Experts of a small language model: vocabulary 8192, 4293 steps.
Below are experts of layer 5 (counted from 0) of a mixture-of-experts language model. Rows are named router (the router's row for the expert), gate (a neuron's input weights, with its number), up (a neuron's input weights, with its number), down (a neuron's output weights, with its number) and show model dimensions 0-255. Each number is 128 + 32 x the weight over its row's rms, rounded and kept within 0 to 255.
After each expert's rows: a language model's description of what the expert responds to. This comes from a sample of Wikipedia text that the model never trained on.

# expert 37
router [151 120 178  29 217 106 132 132 111 140 145 127 123 132 138 167  90 139 138 129 153  87 147  87 133 144 119 109  37 107 113 148 105  72  38 116 119 107  65 215 112  96 133 115 117 116  64 161 109 133 159 102 103 190  97 134 161 155 144  80 137 153 141 120 117 140 109  55  72 128 189 142 129 135 122 129 140  74 140  88 163 193 142 133 160 160  91 150 140 115 137 135  81 132  97  66  97 141 144 142 146 174 132 158 131 214 117 126  88 167 146 161 162 151 167 139 166 142 166 181  82 115  88  98 102 170 134 124 123  79 166  89 110 179 114 106 135 151  84 132 137 116 107 111 118  86 111 157 129 117 121 128 135 134 160 139 143 176 126 155 148 150 107 174 155 131 136 125 116 107  79 156 189 198 150  92  91 153  59 107 100 132  66 114 115 137 205  82  85 180 146 110  90 167 181 141 133  76 102 115 103 123 157 156  88 104 119  95 107 109 133 146 149 146 154 124  77 102  84  65 128 167 149 133 112 161 123 141  93 164 100 130 125  96 171  91 104 101 107  91 122 109 133 118 115 132 145 122 134 132  96 158 158 123  93 126]
gate0 [ 84 105  53 149 144 155 145 150 106 188 149 125 136  81 169  99 131  86  99 143 126 164 134 131 134 155 155 125 121 104 127  96 114 157 190 114 132 194 156  95 114 193 168 142 146 108  62  89 192 124 109 131 122 158 163 149 159 162 143 106 117 101 124 115 192 115 143  96 115 162 175 123 127 138 167 159 160 152  90  95 143  70 112 109  74 223 113 122 139 105 138 138 131 131 175 178 137  89  99  74 160 159  48 129 151 111 114 136  88 113 143 135 144 113 120 139 119 121 156 128  53 163  73 185 136 211 142  81 112 149 173 101 120 141 126  71 116 158 107  94 146 144 123 168 117 128  62 113 154  85 138 148  96 159  85 212 160 127 128  94 110 145 129 119  68 128 116 126 137 140 144 175 146 111 116  69 120 136 139 129  63 147 108 129 119 113 130 175 106 167 159 104 156  95 127 170  91 116 120 141 171 156 140 169 185  96  77  96 145 120 149 132 180 116 130 100 125 126 157 121 127 136 107 109  70 147 146 172 159  89 122 126  94 172 182 131 158 113 142 147 102  65 134 103 119 154 170 122 157  77 128  36 154  86 136 190]
up0 [134 136  52 121 149 154 102 130 134 151 124 128 141  42  96 121 162 110 141 158 151 118 154 149 132 139 169 117 126 125 156 126  74  96 161 102 135 131 146 116 167 133 136 123 100 197 113  84 133  93 121 145 162 142  65 157 104 149 111 122  89 132 117 113 128 108 162 145 118 131 176 120 112 159 198 128 139 126 115 118 124 110 120  98  75 189  69 130 186 139  94  87 166 118 160 151 162 156 133 108 189 168  44  90 162 131 105 124  76 160 118 150 119 135 119 147 150 149 172 137  77 108 133 121 122 202 158 146 138 161 121 136 112 141 136  48  84 142 134 106 156  81 167 168  89 140 119 106 118 149 123  78 147 160 132 210 146 119  88 114 153  90 154 110  40 114  91 134 128  44 176 124 117 200 117 136 111 140 142 193  71 130 130 129  86 102  99 173 147 170 157 115 137  87 145 174  97  71 104  82 157 184  94 129 105 124  94 156 129  80 173 160 166 123 124 140 106 218  84 132 131 152 156 140  97 107  64 131 173  95 159 131 137 162 174 162 162  85 115 195  70 120 104 112 129 115 165 128 115 115 111 129 117 121 132 174]
down0 [144 152 100 150 146 168 122 126 114 130 121 135  95 121 118  95  87 125  89  23 198 138 105 127 117 107 161 129 108 112  76 169 185 126 175 131 146 119 128  80 110 140 158  87 103  32 178 155 146 121 120  68 101 156 149 166 156 109 181 171 138 142  90 170 152 126 156 174  76 121  84 160  92 156 153 121 158 191  85 142 153 117 142  96  81 106 148 153 118 115 135 170  75 145  43 132  93  62 112  95 169 107 167 164 104 169 132 154 165 146  68 134 109  93 134 141  98 115 130 163 115 144 132  89 168 130 115 130 190 118 150 130 101 109 157 111 111 123 102 167  98 136 144 158 157 115  43 166 136 133 157 168  85 135  97 143 124 117 143 130 108 136 155 159 115 122 103 160 141  93  71 156 160 167 143  93 175 133 140 132 119 121  73 123 105 117 118  89 121 127 142 178 180 146 141 153  87 112  76  90 170 107 165 155 107 100  85  98 121  96 105 139 147 173 101  99 119 167 114 190 116 126 162 179 116 122 145  42 149 164 153 171 162 111 109 159 131 160 166 169 170 173 187 127 136 143  78 142 122  93 215 115 145 135 117 104]
It responds to: Line breaks. Line breaks ending list items, table rows, headings and infobox lines, e.g. after "= Title =" or a list entry.

# expert 54
router [165 103 108 136  45 140 148 141 144 120 106 135 202 160  98 107 132 117 149 172 145 130  91 118 125 161 112 104 160  51  86 158  92 156 161 104 120 162  78 135 131 129 176 140  97  78 146 105 154 144 170 167 142 148 166  80 142 127 148 104 179 134 112 169  84 128 141 175 119 114 122 194 138  94 124 125 163 122  92 165 121 128 109 139 180 167 158 134 149  71 139 175 145 115 153 137 104 122 116 131 125  97 119 104 145 121 103 190 125 111 162  73 139 154 167 115  92 115  81  99 102  99 172 154  84 159 119  80 152 160 163 161 143 175 147 199 106 106 164  93 115 172 103 164 111 167 125 125 143  90 103  74 151 121 107  81 103 181  83  93 135  95  87  77 136 164  98 195  53 136 149 135 131  72 117 111 194  55 164 111 160 112 193  83 121 104 112 112 142  99 156  89 169  84 122  70  86  98 183 120 136  83 151 111  96 158 161 131 148 121 176 131 158 125  93  89 146 107  96 152  97 144 140 141 123  51 131 133 126 174 160 104 108 136 113 149 135 149  96  78 158 157 145 110 199  60 126  73 128 138 162  89 142 117 133 133]
gate1 [147 178 133 157 124 135 101 121 105 111 144 150  80  33 144 122 147 121  83 128 148 122 106 127 120 107 105  96 138  88 139 137  45 125 102 155 139 128 127 159 157 181 172 184 122  98 210 113 116 164 181 186 110 145 143 141 128 103 137 164 136 125 133 113 141  96 140  97 151  66 103 168 188 173 146 163 141  92 112 120 116 176 126 162 198 181 106 144 110 219 107 111 127  98 143 141 128 100 139 107 143 133 186 125 154  91 153  86 118 205  90 121 131 178 159 111  76 157 131 106 168 100 190 103 109  65 153 110 166 185  94 110 146 120  79 177  63 103 115 109 129 114 105 111 132 177 142  66 129 135  86 163 169 133 130  70  92 160 166 162 118  78 101 113 139 143 110 162 164 137  85 124  89  98 108 131 183 152 171 112 144  99 133 178 141 151 135 149 147  95 131 147 134 153 140 137 169 160 168 118 109 125 154 130  62 160 152 110 137 135  66  96 138 137 146 110 188  69 137  94  93  90 146 126 123 138 107 147 145 174 187 125 178 169  87 171 112  83 137 145 106  86 101  93 156 157 139 119 166  98 154 125 117 177 154  81]
up1 [142 169 133 134  91 177 142 139 130 119 148  61 113 183 122  66 105 143 131  87 159 150  94  92  99 101  88  89 112 184 136  44 162 137 175  99 163  74 103 123 133 129 153 123 152 123  96  97 127 148 109  77  83  95 145 141  96 177 138 134  87 155  88 185 140 168 125 112 131 179 160 106  76 133 128 128  99 143 131 182 156 110 115 124 110 101 203 107 105 122 132 171 163  90 179 156 136  80  80 140 143 130 153 105 103 161 109  90 187 119 135 165  77 123 115 109 107  97 158 196  95 133 149 148 141 122 113 103  93 108  97  91 146  92 216 120  85 124  98 153 151 133  91 152 143  81 124 148 108 148 154  90 124 104 186 140 164  89 168 119 150  99 135 145  96 117 149 123  89 112 181 124 147 108 129 121  74 142 118 103  90  76 148 157 190  92 118 161  81 201 104 141  99 109 183 162 112  96 147 114 108 126  88 125 180 113  81 182 109 107 120  99  79 125 116  92  64 119 169 145  80 144 136 151 109 178 133 105 157  77 126 109 105  76 180 157 175 130  83 111 120 153 128 166 101 155  57  95  95 148  95  77 159 171 132 133]
down1 [128 111 113 121 190 130  71 107 149 107 129 180 140 111 136 108 102 118 145 121 125 108  50 135 148  75  88 117 175 141 172 110 142 140 135  98 136 148 130  98 172 134  82 152 165 150 148  98 161 126  98  86 147 161 160 127  57 111  93 100 110 136  93 119 133  94 140 110 123 135 129 100 144 111 148 137 188 126  96  70 138 150  67 150 118 151 133 152 124  64 125 150 178 144 111 127  93 184  80  57 101 177 114 102 166 162 156 163  68 182 143 193  89 149 117 116 198 166 118 100 129 125 136 102 105 160 127 146  92  63 169  96 177 127  93 133 156  75  85 112 194  94 139 120 137 123 172 169 129 121 178 159 122  36 140 164 142 140 136  78 129 150 157 165 155 144 175  86  82 140 170  99 124 218 143 109 179  40 128 116 139 171 107 157 126 125 160 105 158 126 134 100 155  99  83 198 145  70 109 142  68 101 102 105 122 121 151 157 135 136 111 114 152 169 130 120 128 107 122 104 189 117 140 122 107 151  89 137 134  79 136  74 170 136  97  61 148 128 155 167  95 190 143 147  85 119 158 129 147 141 126 121 141 140  88 127]
It responds to: Central European z-sounds. Letters z, k and endings like -iz, -ez, -tz, -nik in Hungarian, Polish and German names, e.g. Hosszú, Wellesz; also spaces before scores.

# expert 7
router [ 89 130 123 151 105 126 173 155  81 174  90  99 131 155  79 118 132 117 142 106 120 139 119 148 143 123 159  69 107 112 131 149 125 170 172 128 108 167 149  42 180 131 118 114 101 152 195 151  88 131 123  77 152 153 113  67 108 129 152 118 118 148 102 109 172 155 122 143 121 148  63 150 113 105 135 131 157 147 156 137  89 123 103  75 119 139 138 113 171 136 151 135 136 120 162 118  81 146 136 149 139 105  84 117 114  82 100 143 127  83 191  55 131 120  97 135 113 160 185  96 130 151 118 149  73  65 117 128 148 176 123 143 150 133 101 131  67 132 163 114  99 135 155 128 186 144 120 156 135  63 120 107  91 183 159  93  97 126  88 102 140  94  78 191 131 139 131 112 157 179 102 122 158 101 150 191 140 220 161 100 110 118 136  78 179 102  86  79 184  78 123 166 135 123 109 132 136  91 146  80 103 118 125  87 112 135  71 108 166 131 141 122  52 123  92 150 150  86 135 169 148 167 130 129 166  88  63 115 147 143 138 154 106 111 126  94 138 116  77 182 124 107 232 183 170 150 108 133  93 162 114 190 197 104 143  90]
gate0 [ 98  97 143 147 117  80 127 103 140 128 131  74 127 177 171 136 167 129  97 104 187 126  74 151 138 102 136  66 153  66 141 135 179  72  65 141 151 107  95  93  80 117 121 118 143 201 115  80 163 128 129  55 101 116 118 145 116 142 153  57 128 153 118 125  92  68 168  85 162 127 118 122 135 183 110 116 164 107 172  78 112 117  80 137  67 135 132 159 139 160 151 111  91 140 144 165 145 133 116 156 133 125 155 118 153 110 102  94 104 145 108 140 114 106 150 132 144 149  47 157  66 169 134  59  67 175 130 133 163 106 191 171 185 125  89  97 165 167 110 184  89 141 165 137 148 198 117 133  85 170 113 114 135 141 168 140  71 193  84 146 154 174  95 197 155 151 118 138 139 134 117 129 139 113 143 107 145 131 128  90 142  80 165 117 101  98 133 114 145 177 139  83  75 153 124 149 105 160 180 104 111 130 193  69 167 134 111 128 162 141  96 176 112  99 164 107 145 118  80 141 106 174 127 125  82 127 100 149  89 114 140 121 145 126 132 150  99 150 134 145 133 197 136 127 138 169 128 124 151 193 107 188  81 119  72 135]
up0 [162 144 133 125 110 220 109 121 112 146 157 132  71 109 102  93 106 139 170 119  54 172 139 103 137 186  66 172 110 212 127 106  87 185 178  96 107 121 149 146 165 143 125 151 110  92  94 146  98 104 122 221 151  79 144 145 110 151 124 172  90 132 147 118 130 210  49 191 117 118 125 114 116  57 157 130  74 151 137 177 119 166 140 154 157 126 147 140 124  90 104 157 143 119 139 108 114 149 117  87 135 152 141 152 146 116 153 102 158 116 147 100 174 132 118 163 133 107 146 118 175  77 137 166 179  93 132 122 139 151  34 111 116 149 151 140  65  93 105  80 131 167  68 113 153  69 137 113 154 112 142 139 123 125 110 146 192  68 174 112 143  97 128  70 122 125 135 135 144  59 162 152 147 143 128 132  97 117 117 124 115 147  68 143 132 135 117 124  69 106 175 137 157 115 140  65 124 107 117 160 147 102  93 192 141 125 145  96 109  75 184 130 173 115 103 175 133 167 166 108 171  69 102 128 132 117 169 120 111  85  62  89 121 155 135 137 120 102 120 151 139 117 119 107 101 122 146 147 120  95 155 104 192 138 189 122]
down0 [122 137 161  34 143 116 143  85 154 152 148 140 123  61 116 153 131 110 122 105  87 111  72  81 137 150 101 162 128 135 141 136 117 160 184 114  94 107 109 117 105 152 119 103 102 135 116 122  96 144 156 143 115 109 179 150 113 119 162 111 135 149 168 159 108 127  88 133 114 219 130 145 105 141 176 163 106 150 184 117 144  96 162 104  85 115 151 132 185 165 154 100 122 170 187  91 140 181 125 134 114 117 126 114 167 211 100 116 107 146 203  70  98 103 148 150  65 144  91 120 145 190 103 122 170 195 124 130 136 156  90 115 117  79  90 108 116  74 227  94 141 128 129 130  75  98  69 163 162 198 103 113 120 108 159 139 110 108 112  82  81  86  90 118 125 111  89 146 150 147  95 181 116  94 110 122 147 111 156 127 121 147 180 171 148 160 146  98 151 140 107  89 100  65 136  90  91 158  85  53 100  89 112  80  35 143 124 157  84 108 108  98 150 100 145 130 190  95 156 112 129 122 128  90 112 121 102 144 133 155 123 131 139 104  84  99  97 135 113 172 162 134 149 206 118 133 158 108 125  80 157 105 133 119 133  98]
It responds to: Syllables ang/ung/ong, separators. Romanized syllable pieces like ang, ung, ong in Asian names, plus table divider rows and scattered mid-sentence words and digits.

# expert 59
router [113 101 112 127  92 140 157  73 168  99  80 171 126  53 106 116 131 177  91  99 103 127 151 120 170  95 134 175 123 133  85 105 169 102 141 141 122 183 191 190 149  89  65 125  96 129 146 155 162 146 105 182 129 135 195 167 101 137 111 132  79 137 119 137 164 223 123 140  93 127 184  80  99  93 155  86 100  99  80 104 120 142 147 145 133 150  87 152 197 119 138 141 127 115 148 152 124 144  88 166  72  98 118 140 135 104 152 101 192 121 120 141 107 126 113 134 159 189 138 123 118 150 157 121 188 107 213 119 131 187 148 138 171 133 109 143 121 120 160 121 122  67 163 101 128 151  93 125 186 188 101 178 133 134 229 131  98 152 205 125 124  87 146  95  89 156 140  96 105  96 130  79 100 143 117  94 130 132 147 105 122 126  81 113 163 128 104 142 150 138 113  91 118  50 167  73 146 150 135 116 106 141 102 155 108 126 155 170 144 141 125 164 186 163  88 132 162  83 116  79 134 121 128 168 100 139  80 123 181 144 116 146 142 131 149 164 181 110 161  83 117 120 101 109 128 201 132 112 150 143 170 125  83 152 146 168]
gate4 [ 89 134 149  88 155  88 103 115 105 120 152 144 144 182 106 162 148 141  80  72 184 132 127 136 152 143 115 133 144 142 137 108 129 118  96 159 188 130 116 150 125 168 116 100 183 124  86 180 182  68  77 126  64 121 131 116 165 109 143  74 102 127 130  64  91  79 108 120 181 127 147  81 118 139 124 127 118  72 128 113 104 147 169 179 177 136 160 151 116 105 183 183 139 107 137 116 146 143 158 131 107  76 135 172 160 131 133 187 109 125  62  94 150 130 156 182 176 141 132  99  76  84 120 131 134 137 112 194 170  84 120  96 179 113 179  74 109 112 121 118  92  92 131 183 121  91 156 191  53 192 135 111  69 141 158 172 130  95 131 141 137 112 104 125 120  96 129 149 110 103 148 132 127 110  92  48 109 139 132  74 156  65 152  92 146 103  89 138 159 109 132 138 173  96 140 127 123 160  95 135 179 151 139 134 102 109 149 198 106 117  66  88 136 139  52 140 120 138 162 176 141 135  91  99 152 157 110 115  82 113 117  99 139 207 132 125 126 145 124 179 146 166 178 133 103 155  92  97 141 157 103 120  80 200 135 110]
up4 [162 122 104 146  96  87 109 144 129 169 122 146 110  70 169 138 118 102 149  67  52  97 170 142 135 157 152 107  71 143 122 113 149  99 120  60 119  88 127 157  96 118 143 167 164 132 192 110 143 139 143 138 103 161 163  96 124 169 146 150  64 148 172 131 132 110 113  73 160 138 121 111 118 132  99  94 192  86  78 136 161 182 181 132 143 127 129 113 112 134  95 111 137 151 196 143 123  91 158 134 170  73 133 176 120 162 150 107 115 109 152 111 108 164 149 115 129 120 128 101 108 102 190 120 146 111  64 114 192 172 170 170 178 113 148 105 133 172 186 157 114 121 156  53  97 167 195 106 126 121 114 101 106 173  89 137 127 177 102 110 144 164 122 154 167 184 141  86 182 139 140 158 159  99  99 137 150 127 230 146 101 107 128 107 129 170 112 110 125  63 120 140 170 128 113 115 126  80 151 132 161 151 171  65 152  71  80  72 129 112 134 142 125 141 136  47  98 117 132 161 124 108 155 115  45  90 144 139 106 106  86 131 150 151  83 129 174  64 134 125  98 128 144  91 107 137 139 107 129 175  95 145 106 186 112 160]
down4 [180 152 148  80 145 101 155 192 119 167 174 136  87 122  77  61 142 149 127 134 124 156 135  81 146 120  85  94 125 136 157 216  83 128 131 176 116  72 124 113 120 162 149  96 141 160 155 115 140  90  90 201 152 122  58 205 122  84  99 131 152 176 154 104 151 130 160 150  54  98 194 108  70 132 107  87 154 198 118  92 143 161  80  83  94 116 120  83 121 138 122 133 149  94 124  75 139 121  94 109 158 150 130 138 111  77 158 184 172  84  73  84 154 103 124 174 132  98 191 148 109 141 126  84 149 121  94 130 120 181 105 145 135 129 135 136 121 153 123 107 133 112 150 135 180  92 118 123 158 121  86 183 149  68 136 135 112 108 107 165 153  77 110 222 123 132 136  91 154 144 153 118 145 159  78 173  92 121 189 167 132 110 113 141 118 162  75 160  93 128 144 120 112 155 173 136  95 113  96 134 146 124 102 108 195  93 131 155 111  80  80 136 138 121 127 104 102 171  63 150 122 124 176 188 142 156 132 146 139  38 137 145 102 104 155 158 133 100 124  98 112 143  91 139 117  90 126 136 129 116 159 152 101 106 118 110]
It responds to: Prepositions and life events. Sentence-opening In, On, After, and words like born, died, year, plus word pieces after a, e.g. a-long, a-cademia.

# expert 31
router [168 162 162 116 112  95 168 164 127 133 117 172  78 176  70 108 109 121  96 120 137 159 176 138 126 163 113 192 133 154 154 113 124 131 114 119 141 109 160 156 192 132 197  67 164  86 151  80 140 108 119  78  84 115 137 141 117 153 167 160 135 100 148 112 122 135 134 135 127 108  89 121 103 133 151 130 185 120 118 130 157 116 122 151 112 153  78 118 115 139 128 187  69 145 101 117 127 101  87 181 162 131 137 189 145  66 202 156 192  97 153 126  97 128  97 136 106 111 121 138 103 177 161 116 140 132 115 120 117 110 106 124  88 148 113 179 143 134 128  94 138 199 157 127 107 125 163 134 161  85 180  76 106 144 157  93 129  63 100 161 109 174 178 150 194 104 105 159 160 175 145  97  73 117 125 151 151 123  80 120  94 153 111 163 123  69 142 173 146 157 143  70 119 152  87 112  66 174  87 119 115  99 143 127  99 212 180  72 156 139 130 129  61 169  94 120 137 163  46 104 143 126 111 138  96  94  93 132 147 124 136 133 122 106 108 106 159 140  94 130 165 110 209 161  88 123 110 151  99 188 148  82 133  72 151  68]
gate1 [136  88 145 131 108 138 127 119 149 179 159 129 138 118 115 121 153  97  85 154 157 149 117 134 179 126 107  81 135 129 119 166 103 165 134 105 119 140 117 169 119 146 136 115 172 108 119  70 166  99 145 167 100 149 165 118  99 142 125 115 131 146 158 145 122  55 134  67 156 142 106  97 128 105  81 121 129 117 138 138 198 119 171 119 165 124  96 113  66 146  96 138 170 137 127  74 179  92 153 172 105 117 140 165 122 125 112 206 112 104  93 115 142  54 136 126 133 166 140 122 176 127 128  70 194 114 142 115  77 101 198 162  67  82 144 117 100 130  98 144 136 152  88  91 131 163  85 123 138 129 135 125 151 161 162  80 152 123  74  33 183  72 162 129 118 100 156  94 174 131 158 102 109 161 107 170 125 128 116 200  68  85 101 116 104 166 112 153 132 125 154 110  90 116 215 109 136 112 186  91 139 159  86 154  71 135 115 160  91 138  98 203 130 110 140 203 162 133  77 122 153 158 126 136 163  59  93  90 166  68 136 122 164 151 151 144 141 141 151 174  56 185 127 104 124 142 130  96 106 112  90 138  93 129 161  97]
up1 [147  89 114 147 148  80  99 129  99 160 206  83 150  94 157 130 139 125 142 119 108 169 162 162 143 152 133  99 124 161 161 121 121 105 110 104 174  91 149 149 130 168 144 127 123 117 159  58 124 116  96 175 133 191 164 184 120  88 117 102 128  41 147 169 137 160  61 108 127 128 113 154  53 120  88 138 118 121  97  86 131  76 101 184 160  83 133 119  55 118  72 165 118 159  97 141 143 100 147 125 152 108 181 147 223 156 120 103 153 149 121 126  64 108 120  86  65  93 119 126 180 131 107  92 129 111 132  89  68 166 136 104 109 100  92 145 141 135 110 175 154  91  78 155 143 142 120 207  97  85 107 129 154 137 127 117  70 123 134 166 103 101 147 145 101 134 136 188  89 132 200  74 173 159 106 154 119 141 155 102 106  78  97 120 141 128 145 201 158 194 146 141 147 107 142 143 151 109 166  73 118 135 131 148 117 164 193 192 114 111 143  89 172 115 106 138 114 136 148 101 162 122 138  87 119  97 114 140 121 148 173 107 109  75  95 121 114 139 133 125  83 172 154  89 121 190 179  93 108 162 147  86 119 116 143 108]
down1 [139 148 122  91 134 137 128 136 139 114  92 203 146 154 140 199 168 125 100 109  52 115 102  71 116 164 156  36 157  67 118  83 147 139 126 121 143  76 159  84 142  77  86  77 116 125  84 116 166 163 124 152 153 176 133  82 116  81  82 106 173 129  80  99  73 145 163  81 133 170 120 151 144 104 122 158  99 129 108 127 118 104 104 121 117 141  51 153 132 125 126 114 132 133  95 125 114 109 137 149  62 184 116 148 151 124 105 103 148 161 169 104 108 156 125 174 120 123 113 145 173 129 158 123 168  97 150 134 130 111 131 180 116 146 130 111 133 153 109 157 105 117 109 127 168 136 109  90  76 148 108 175 181 135  98  72  75 114 148  69 125 153 152  84 143  78  61 130  94  55 152 128  79 120  92 130  96 120 109 114 113 117 131 151 151  99 167 137 196 116 144 166 110  70 115 126 128  81 213 161 138 151 118 113  80 144  97 114 110  32 150 118  98 128 161  96 138 155  49 135  88 137 139 132 154 118 132 163 139 150 135 186 112 153 136 150  75 188  81 126 177 112 134  74 175 126 129  96 125 178 125 153 176 153 142 157]
It responds to: Inner name letters. Single letters like t and n inside names and words (Tătărușanu, Thornton), apostrophes, and month names like October, September.

# expert 4
router [ 89  55 133 124 132 131 150 153 148 129 121  75 111 134 119 122  83  80 168 143 133  83 136 111 166 118 134 148 117  68  92  91 101 109 161 124 113 177 153  96  98  85 151 131 112 166 146 140 122 112 126 153 134 148  98 172 104 201 129 126 165 170 141 210 158 131 149 137 194  53 124 136 106 134 133 102 161 121 129 153 103 102 137 116 135 116 153 177 136 103 123 102 128 115  80 161 109 113 133 129  40 102 131 157 143 161 201 122 109 123 156 113 190 107  99 159 168 166 103 160 133  91 140 159 137  78 135 127 160 160  81 118  80 153 141 168 103 197  75  92 100 129  82 100 159 172  94  90 134  94  94 153 157  98  95 143 130 120  96  99  97  86 150 114 104  89 129 122 124  82 105 124 135 152 140  90  85 195 124 107 117 170 120 149 135  88 171 154 157  73  99 170 163  90  72  92 100 119 149 129 155  47 182  99 197 138 108  94  91  96 144 131 122 112 173 157 178 127 165  57  94 127 169 106 128  96 104 115 134 171 157 118 157  91 123 146 113 103 145 123  90 119 166 142  84 104 132 117  75 193  64 117 165 170 197 141]
gate2 [ 95  95 133 129  84 131  42 154 139 138 150 158 100 175 201 155  91 104 149 170  88 193 103 122 103 149 148 126  84  72 117 189 115 149  43 165  71 140 159  85 132 109  90 137 138 127 122 170 121 153  77 167 122 202 124 141 134  90 117 134 146 166 128 169 168 113 128 121 134 132 129 144  83 163 122 132  64 112 115 114 110 104 191 136 159 171 135  71 154 126 130 130 156 141 114  88 108  99 178 129 115 176 131 111 122 194 176 126 127 134 124 144 109  58  97 150  77 137 137 133 132 155 139 157 119 112 183 137 146  81 106 140 160 147 124 125  84 153 154 119  83 164 128 158  88  83 121 108 125  82 140 127 187 107 155 125 128  83 153 118  74 112 178 112  39  91 169 109 118 136  81  76  75 107 153 129 120 139 109 115  78  91 127 124 120 127 139 132 178 127 161 166 134 164 129 147 103 213  83 121 155  56 131  98 114 135 119 170 128  73 118 172 161 154  93 180 172 102  95 179 134 102  98 122 157 121 168 172 145  94 111 120 141 148 145  94 101 126 116 130 170  58 155  97 139 113 143 101 156 111  95 154  80 154 193 119]
up2 [151 125 160 120 166 160 112  85  86 143 207 140 151 166 150  96 157  95 148 113 133 118 100 165  34  77  93 151  81 169 116 116  52 125 167  99 126  95 129 169 163 124 123 162 109  62  96  69 110 167 118 141 102  63 113 108 144 120 142 142 139 140 168 149  94 112 118 145 182 150  70 144  99 115 179 110 122 133  89 149 106  91  33  66 138 161 137 108  94 139 117 126 143 129  84 121 113 110 141 128  40 115 117 101 134 135 143 101 145 137  56 112 111  91  95 125 155 198 113 111 126  74 135 134 123 185  53 162 136  90 172 162 125 145 103 133  73 147 149 117 146 163 101 114 128 128 123 162 100 146  71 131  85 163  98 143 168 140 109 153 152  98 114 157  99 170 109 134 107 128 112 125  85 121 151 159 134  74 115  64 126 102 162 138  78 209 144 144 126 159 146 125 100 103 113  73 152 126 143  86 156 131 111 151 101 109 146  69 131 150 129 142 134  93 122 125 106  79 141  75 145 159  84 174 187  96 134 168 113 144 178  80 143 169 113 120 191 126 156 147  58 151 122 136 129  64  91  85 142 105 110 123 147  96 119 153]
down2 [187 126  92 154 130 199 130 122  87 150  96 142 146 100 114  91 180  99 144 122 165 151  66 140  71  83 128 156  73 127 149 131 134 148  85 146 141 113 120 174 116 141 134  60 134  84 124 149 151 152  91 126 182 120 175 112 118 110  88 170 120 113 122 134 104 104 130 133 152 111 154 150 106 142 146 170 137 118  99  79 138 169  76 176 120 153 122 137 118 170 111 108  85 156 158 153 130 156 106 107 125 163 127 127  90 161  96  67 138 108 156 173 130 160 141 173 150 122 118  96 121 201 107 139 154  94 178 161 110 157 158 134 127 125 109 141 125  75  94 170  64 141 125  98 189 132  62 137 164  35 160 119 114 194 105 143 180 108 115 101 146  92  87 132  74 124  54 122 136 176  94 111 146 100 130 164 148  49 107 134 108  81 168 146 156 170 115 104 113 133 111  99  67 184 170  77 130  94 124 119  79 164 178 146 100 165  77  99 142 182 104 128 119 166 128 107 135  96  96 175 148 163 106 127 139 125 178 165  82 123 141 161 153 158 140  92 144 186 135  92 124 124 153 143 184 122 164 138 150 141 127 184 126 146 115  27]
It responds to: F/P/Re word starts. Opening pieces of split words and names, mostly F, f, P, p, Re, re, comp, as in Gilfillian, Petitt, Funktionen, resonating.

# expert 38
router [114 139 172 107 127  79 115 149  97  84  97 136 133 110 144 120 143 130 160  99 159 184 129 125 131 129  76 139 147 170 128 126 135  82 119 136 108 143 213 131 167 123 102 120  51 110 118 114 131  89 103 162  90  99 121 149 109  92 130 157 138 129 166 197 133 170 164 127 198 189 118  81 123 170 145  97 114 142 113 130 116 131 101 151 116 134 194 107 154 116 225 159 144 128 118 134 132 149 155 158  91 104  56 111  92  93 108 120 155 116 104 120 179 141 209 141 166 153 118 169  72 105  66 168 144 156 138  94 127 128  85 120 129 150 101 160  56 156 172 136 111 201 126 190 113 138 120 118 163 111 187  83 143  91 107 147 131 145 140 147 139 156 111 188 136 117 117 129  98  73 168  86 205 130 122 159 141 137 176 113  95 106  39 113 152 123 110  79 142 184 179  95 148 135 127  74  99 133 163 122 106 122 150 133 119 179  90 133 130  95 152 144 139  95 174  99 114  95 175 181 128  89 150 184 176 169 189  84 125 147  98 122 163 114  78 153 141 156 137 135 133  95 141 188 136 136 102 100  94 182 129  97 144 138 146 106]
gate2 [135 127 133 119 113 109 125 104 128 127 141 103  68 211 113  90 128  69 150 115 116 143 127  94 160 129 121 186 172 138 141 145 117 141  88 128 152 174 101 103 159 118 114 130 131 156 100  76 161  56 152 126 139 133 128 145 143 154 148 151 153 171  49 152 116 157 131  82 121  89 114 106 187 158 123  89 106 110 127 135 178 121  65 124 139 124 146 122 126 110 154 141 159 109 134  96 160 107 132 131  97  94 132 134 129  95 103 131 139 160 118 103 179 122 180 113 109 129 138 166 201  72  25 100 120 123 194 138  94  65 109 125 111 196  78 159  98 129 121 119 152 141  95 107 164  65 115  82 172 141 181 125  76 128  63 109 125 165  90 197 155 175 166 147 134 110 158  97  82 112 125 163 117 124 119 139 147  95 131 157  74 141 153  98 106 140 178 145 153 155 124 138 174  97 175 116 156 151 128 160 134  47 107 155  83 136 109  96 111 109  97 110 146 137 162 187 119 135 175 172 139 127 163  96 153 153 131 180 143  90 111 121 126  95  39 124 114  81  92 142 153  99 121  79 179  97 140  76 117 127  98  35 126 102  78 167]
up2 [103 152 121 118  84 132 156 169 152 123 121 120  89 137 129 153 153 131 172 134 122  93 183 238  99 131 137 113  88 154  73 132 163 114  90 164 109 143  99  27 132 119 166 124 150 180  96 145 115  66 112 140  96 177  97 137 121 151 110 128 115 144  85  95 113  89  87 140  94  77 128 154 172 141  83 113 131 126 180 142 122 192 134 133 147 101  98  96 164 118 147 110 156 147  93 147  94 140 154  86 137 150 151 138  70 117 143 137 142 116 182  59 155 116 113 112  90 139 130 136 190 109 107 143 113 130 205 142  61 168 122  93 101 108 131 120  77 105  76 144  79 148 115  72 133  84  87 128 163 134 160 179 129 116 125 141 164  94 120 216 153 157 168 118  96  68 185 101 129 164 130 191 139 105 138  89 160  92 149 160 120 174 130  93  91 134 119 153 107 162 123 144 140 193 114 189 149 174 154  74 161 138 105 115 168 141  97 187 152  98  79 128 178 117 130 140 165  68 126 125 138 110 132 129 173  63 149  86 127  71 162 165  84  77 140 134 121 120 146 128 135 173 136 147 145  94 112 157 145 105 173  99 135 136 123  93]
down2 [140  75 134 124 120 157 212 131 104 111  87 146 103 125 147 145  91 212  83  84 127 126 132  71 161 123 154 170 114 110 123 132 177 178 141 123 141 133 172 207 132 154 169 105 150 133  98 162 130 157 156  71 102 127  93 148 158  99 112 104 175 169 130 168 157 122 134 123 176 141  85 170 140 135 160 173 115 151 139 152 185 151 148 113 123  87 112 148 101 136 166  58 140 118 148 188 142 135  85  84 100 104  66 150  91 110 162 146  91 133 108 155 138 118 138 124 113 113 127 131 141  82  91  96  94 157 167 123 122 127  79 167 180  99 126 110 131 138  98 108 155 107 139 126 108 127  77 112 172  98 104 189  98 125 150 110 155  81  99 148  61 139 141 133 160 139 132  87 114 163 152 148 127 159 148 102 129 114 111 144 121 133 118 101 139 105 112 192 113 104  64  94 128 119 124 172 122 105 102 202 132 101 112 133 167 164 120 139  91 109 111 147 180 147 126 101 133  89 165  91 128 149  59  12 125  77 134 130  61 132 133 190 121  94 115 135 165 185 152  79 107 227 130  75 140 114  92 124  90 194 142 154 113 116  75 100]
It responds to: Foreign name syllables. Inner syllables of non-English names and places, mainly Indian, Japanese and Slavic, such as Vaikom, Karnataka, Tamagawa, Islamabad, Kazari.